Weights of a small mixture-of-experts language model, trained from scratch on English Wikipedia: a variant of SOAP for the experts, 9117 steps.
Below are experts of layer 3 (counted from 0) of a mixture-of-experts language model. Rows are named gate (a neuron's input weights, with its number), up (a neuron's input weights, with its number) and show model dimensions 112-223. Each number is 50 + 15 x the weight over its row's rms, rounded and kept within 0 to 99.
Before each expert's rows: "mostly gets" lists some tokens that are sent to it at least half of the time. This comes from a sample of Wikipedia text that the model never trained on.

# expert 15
mostly gets: " and", " on", " but", " with", " into", " where"
gate5:28 47 51 47 41 62 64 49 59 27 39 55 54 58 58 64 79 98 59 89 60 30 30 68 58 40 43 45 36 47 67 54 77 40 14 42 56 53 73 53 26 41 57 32 63 54 56 32 37 32 45 40 64 65 70 53 60 38 62 54 28 60 59 39 72 49 49 56 56 26 56 64 27 45 63 45 36 66 58 20 49 37 48 46 17 22 52 57 27 68 52 45 67 48 45 16 56 33 58 27 60 24 56 36 50 25 36 49 95 48 55 27
up5:19 72 66 37 43 35 53 58 37 39 67 92 35 39 69 54 55 55 35 25 61 71 40 46 72 63 41 27 43 54 46 32 71 42 33 39 59 41 75 41 56 50 71 62 40 45 55 29 55 54 36 45 71 55 12 66 41 57 30 36 57 51 34 67 42 62 52 56 39 46 63 41 26 34 28 61 54 56 29 50 77 71 53 52 40 58 34 48 68 66 51 57 48 38 36 52 54 40 39 46 57 67 34 43 53 69 49 42 57 74 54 18
gate6:23 52 61 64 34 51 50 60 32 41 57 76 25 27 53 69 42 50 51 63 63 27 45 52 62 55 74 85 50 65 55 57 41 76 48 40 56 48 40 57 42 50 25 48 57 22 36 44 33 38 48 30 58 55 50 63 60 46 73 75 53 43 45 53 52 07 16 70 45 46 48 73 16 60 34 57 71 46 51 24 21 50 40 41 18 37 39 55 30 74 52 45 68 71 58 36 62 28 58 49 63 48 68 61 70 30 38 63 36 45 65 57
up6:46 45 30 45 64 62 51 53 34 62 42 64 26 82 76 57 75 56 65 48 56 42 25 70 44 35 51 40 54 59 42 42 30 78 49 34 44 23 55 36 86 63 51 62 45 49 42 29 67 39 49 67 62 55 57 25 11 64 31 61 40 45 53 32 78 46 21 57 59 41 41 48 51 68 57 53 31 57 64 63 45 50 53 44 34 40 70 57 37 44 57 40 50 47 51 71 32 62 65 41 64 84 58 61 69 45 50 54 33 56 57 51
gate7:57 43 48 52 56 08 35 36 47 46 20 61 45 36 34 44 40 36 77 52 50 44 61 24 47 49 46 51 64 48 70 58 52 50 37 48 57 60 57 35 59 43 90 50 29 60 26 52 36 69 46 56 79 56 55 32 38 58 36 43 50 56 45 48 30 31 80 62 44 46 46 51 45 73 71 33 42 59 52 51 44 48 29 45 41 49 48 39 45 54 66 37 61 83 64 40 60 62 68 56 52 32 46 68 55 68 43 54 85 44 39 79
up7:39 36 27 48 31 60 46 36 69 33 63 47 48 49 53 55 46 20 47 29 67 25 29 46 72 62 47 61 46 53 63 68 50 33 50 38 49 46 41 61 66 62 65 45 56 64 30 31 24 39 67 48 38 53 31 69 31 41 24 62 60 37 63 49 50 37 56 62 38 60 65 55 53 30 47 61 46 68 17 35 69 55 51 74 50 54 91 60 48 59 35 11 65 62 44 57 60 52 65 41 48 40 72 64 57 44 38 13 61 53 49 68
gate8:61 80 73 39 42 56 62 04 44 48 37 54 41 77 75 24 40 55 35 60 60 51 68 46 39 47 52 64 39 52 37 35 50 38 59 42 77 41 50 62 27 22 50 37 44 57 85 53 65 45 56 59 49 40 51 72 23 31 30 32 28 11 57 61 62 80 08 50 26 81 46 52 48 31 47 53 19 67 70 54 47 79 41 55 39 40 78 30 50 52 75 34 54 47 44 54 52 47 65 83 52 33 65 58 43 54 67 17 72 50 67 54
up8:32 44 60 64 47 50 52 56 57 56 44 37 51 47 62 19 51 57 54 52 56 64 36 45 51 29 53 36 44 35 61 35 66 42 46 55 42 46 49 22 73 50 44 22 35 64 55 80 39 53 62 48 62 50 66 51 40 45 55 68 62 78 47 48 42 63 26 37 66 39 61 71 66 33 79 42 35 60 61 36 28 54 55 63 87 41 29 18 46 89 34 36 61 47 44 49 36 49 49 79 48 73 68 45 52 39 54 49 44 19 22 47

# expert 10
mostly gets: " ", " —;", " −", "–", " +", "−"
gate17:52 37 68 55 55 46 53 49 38 50 40 23 49 29 72 41 45 31 33 27 32 62 40 42 54 56 65 53 60 41 47 69 51 57 34 45 75 73 35 46 56 76 51 47 64 17 51 52 53 51 59 49 33 76 75 53 48 49 56 44 58 54 52 59 33 53 59 65 50 64 63 90 41 42 49 40 50 67 37 66 58 40 78 32 75 33 20 67 36 35 69 66 48 42 23 29 50 64 71 32 40 32 28 54 59 71 52 42 44 66 47 39
up17:45 55 66 17 58 44 18 69 64 31 60 48 64 53 28 72 41 48 48 59 32 50 39 72 29 59 61 53 57 40 54 42 62 55 82 48 52 25 50 41 55 33 51 44 68 44 50 64 39 35 49 32 47 53 56 00 56 18 22 54 54 42 45 67 42 44 33 56 42 27 38 21 69 60 75 64 57 47 40 63 35 43 34 70 50 57 59 44 53 44 40 40 27 59 61 50 40 23 49 64 23 60 70 67 33 53 40 64 67 42 52 50
gate18:63 47 78 72 57 47 31 41 47 28 59 36 72 40 20 71 47 53 59 40 39 70 60 31 45 53 28 49 49 34 39 69 67 69 48 45 75 54 44 34 24 49 38 80 75 53 42 63 25 45 36 26 53 83 27 41 83 39 71 64 57 47 44 61 50 15 73 07 63 34 56 61 53 36 54 31 61 12 40 62 65 45 13 51 47 60 37 30 47 61 40 43 59 38 56 38 73 49 59 67 64 39 36 50 54 70 49 61 66 32 35 25
up18:46 23 71 25 72 48 55 45 32 31 55 64 69 59 67 40 47 53 65 62 50 35 56 47 31 40 58 39 46 30 76 60 01 24 58 59 33 72 38 38 76 63 22 72 67 54 72 58 60 71 61 70 43 48 39 51 63 54 59 57 52 63 53 61 68 40 37 48 42 42 46 43 71 55 39 64 60 49 61 60 42 71 58 60 49 55 86 00 52 42 46 50 52 72 40 79 65 48 40 62 25 69 54 38 42 44 43 61 36 49 58 40
gate19:40 45 32 49 47 43 56 61 35 56 62 24 36 41 65 59 51 31 44 52 73 43 36 50 66 57 37 52 27 40 41 47 49 35 63 43 43 24 65 45 50 46 62 44 45 62 22 43 26 22 68 50 60 38 62 24 42 45 49 50 26 84 59 34 67 57 67 56 38 62 46 33 65 68 48 54 71 75 30 60 68 67 46 61 52 37 42 70 36 48 67 34 36 30 50 65 48 20 37 50 52 59 70 36 63 77 63 42 70 64 38 64
up19:89 43 42 48 51 63 34 63 46 53 45 53 43 42 43 52 32 57 67 42 58 36 51 37 47 70 50 33 49 61 44 69 39 39 46 52 58 64 61 56 47 24 30 47 37 66 24 79 48 79 48 57 58 17 64 34 22 33 48 57 52 79 37 52 23 35 66 69 17 67 56 56 66 66 55 55 58 61 46 36 72 51 44 63 83 48 41 30 53 22 44 32 31 56 33 49 45 25 25 64 63 60 61 37 53 25 28 38 28 65 47 24
gate20:62 50 45 46 44 57 32 50 43 44 67 65 54 62 71 85 47 93 54 33 64 34 31 48 36 43 67 54 75 49 35 78 54 70 24 69 62 57 34 62 65 43 29 50 48 40 86 64 52 36 48 51 56 32 31 75 58 54 30 40 57 41 15 55 80 34 44 22 11 52 49 42 37 64 40 40 52 64 50 42 53 48 54 19 50 35 68 74 47 44 34 28 53 55 34 35 16 41 53 52 42 54 48 49 48 44 67 24 75 20 58 48
up20:89 58 75 47 68 28 50 55 54 41 75 57 53 33 73 52 08 24 59 56 49 58 21 37 81 64 30 56 50 38 54 52 23 55 24 48 38 55 67 29 29 47 50 22 47 49 35 32 42 53 52 44 43 45 56 49 42 30 33 18 55 37 60 67 52 31 43 35 43 49 39 55 46 63 51 46 36 46 59 79 42 27 67 38 60 64 83 57 48 60 43 28 43 49 40 56 63 68 50 41 74 57 94 66 59 44 59 52 42 65 57 44

# expert 8
mostly gets: " |", "|", "),", " -", " –", " /"
gate17:30 62 81 57 58 54 62 57 54 39 40 78 47 59 44 52 63 70 75 58 35 49 36 21 42 36 41 72 55 37 79 73 49 28 65 52 43 56 36 47 54 53 76 56 51 60 56 41 71 46 45 53 55 53 63 58 58 39 61 29 47 52 57 40 54 72 52 47 59 41 61 36 66 35 49 60 37 67 58 59 72 36 56 57 49 94 43 74 72 32 22 86 37 65 51 34 41 75 52 35 42 65 47 42 54 56 45 46 61 76 37 46
up17:45 52 72 52 46 45 35 46 77 47 56 53 45 09 54 37 68 65 56 55 60 69 35 63 39 26 33 43 68 58 76 28 55 37 46 32 42 45 71 42 53 37 76 59 56 61 65 34 58 37 48 57 28 61 47 30 61 92 42 25 44 45 45 57 31 30 72 23 84 33 59 75 54 45 49 48 39 73 70 72 44 34 64 34 96 40 50 47 79 35 45 59 50 39 36 27 52 54 39 46 81 55 41 61 60 57 33 77 27 41 53 73
gate18:41 60 48 47 66 68 60 68 75 37 40 53 60 24 45 59 48 56 49 83 85 58 56 36 38 24 54 31 53 38 33 51 44 56 44 23 28 65 42 36 49 43 71 59 51 59 58 74 71 45 72 17 44 60 58 42 46 63 72 68 58 51 59 78 55 27 99 60 44 70 37 39 43 50 46 34 34 22 15 56 50 54 50 44 78 42 40 62 51 56 49 72 21 44 36 49 64 52 29 52 48 72 76 52 64 63 41 48 49 46 53 56
up18:64 52 41 37 36 55 49 32 36 46 65 64 54 31 63 29 44 50 41 30 62 52 18 39 44 27 48 45 39 57 25 56 54 24 48 53 59 66 71 37 16 63 51 67 58 55 23 44 62 60 40 64 33 25 75 32 61 58 44 44 64 52 34 32 49 51 57 45 68 55 69 64 60 47 14 73 67 37 54 54 52 54 24 60 60 37 41 55 36 53 49 43 35 77 65 56 43 62 43 58 62 62 69 63 33 68 91 65 62 52 64 44
gate19:63 91 58 63 33 71 54 72 29 42 35 58 35 59 48 49 59 13 73 33 63 59 20 52 31 50 69 26 45 53 71 52 61 37 34 73 26 42 67 36 46 45 28 62 76 36 62 55 57 79 61 50 64 50 59 42 41 40 54 49 63 44 50 38 52 53 34 38 62 35 45 37 56 27 22 67 64 68 45 65 81 58 52 51 54 66 54 39 41 45 37 44 70 39 49 56 82 47 29 61 54 45 65 36 65 42 60 39 62 57 60 26
up19:44 39 42 75 28 31 51 79 46 62 43 55 71 66 51 41 72 57 29 61 47 52 37 33 41 58 67 45 72 37 66 61 56 52 60 52 53 54 34 40 32 52 33 53 24 34 68 46 44 42 25 19 48 66 64 51 57 37 29 44 74 39 56 44 58 43 42 55 48 49 52 60 53 76 77 29 51 64 55 51 65 51 48 60 28 57 41 45 28 45 39 11 88 34 72 38 19 49 80 38 51 00 76 51 48 80 72 38 43 58 36 59
gate20:43 46 53 49 35 23 49 49 51 36 45 67 65 27 68 54 54 36 82 55 48 58 49 49 38 45 40 55 68 51 68 65 48 35 51 61 54 40 65 57 13 57 31 79 54 51 47 84 44 40 54 20 88 41 35 57 26 44 07 49 62 76 48 22 50 25 22 51 56 37 35 45 53 55 56 62 76 44 38 07 55 30 28 42 57 44 36 66 56 39 56 42 33 29 62 50 39 29 47 34 59 39 70 30 29 64 42 45 53 61 45 14
up20:41 44 24 63 56 60 31 83 50 46 61 37 54 73 73 46 39 25 37 49 87 70 43 63 60 62 45 52 28 28 48 61 52 38 54 63 52 42 71 36 46 50 41 81 48 36 44 53 38 36 45 32 62 37 39 50 44 74 39 27 52 63 27 53 53 58 53 51 57 72 52 42 36 47 48 41 67 46 80 60 39 33 38 37 13 58 65 54 53 65 50 58 48 52 35 39 22 55 45 37 53 70 69 51 22 61 79 81 70 66 61 27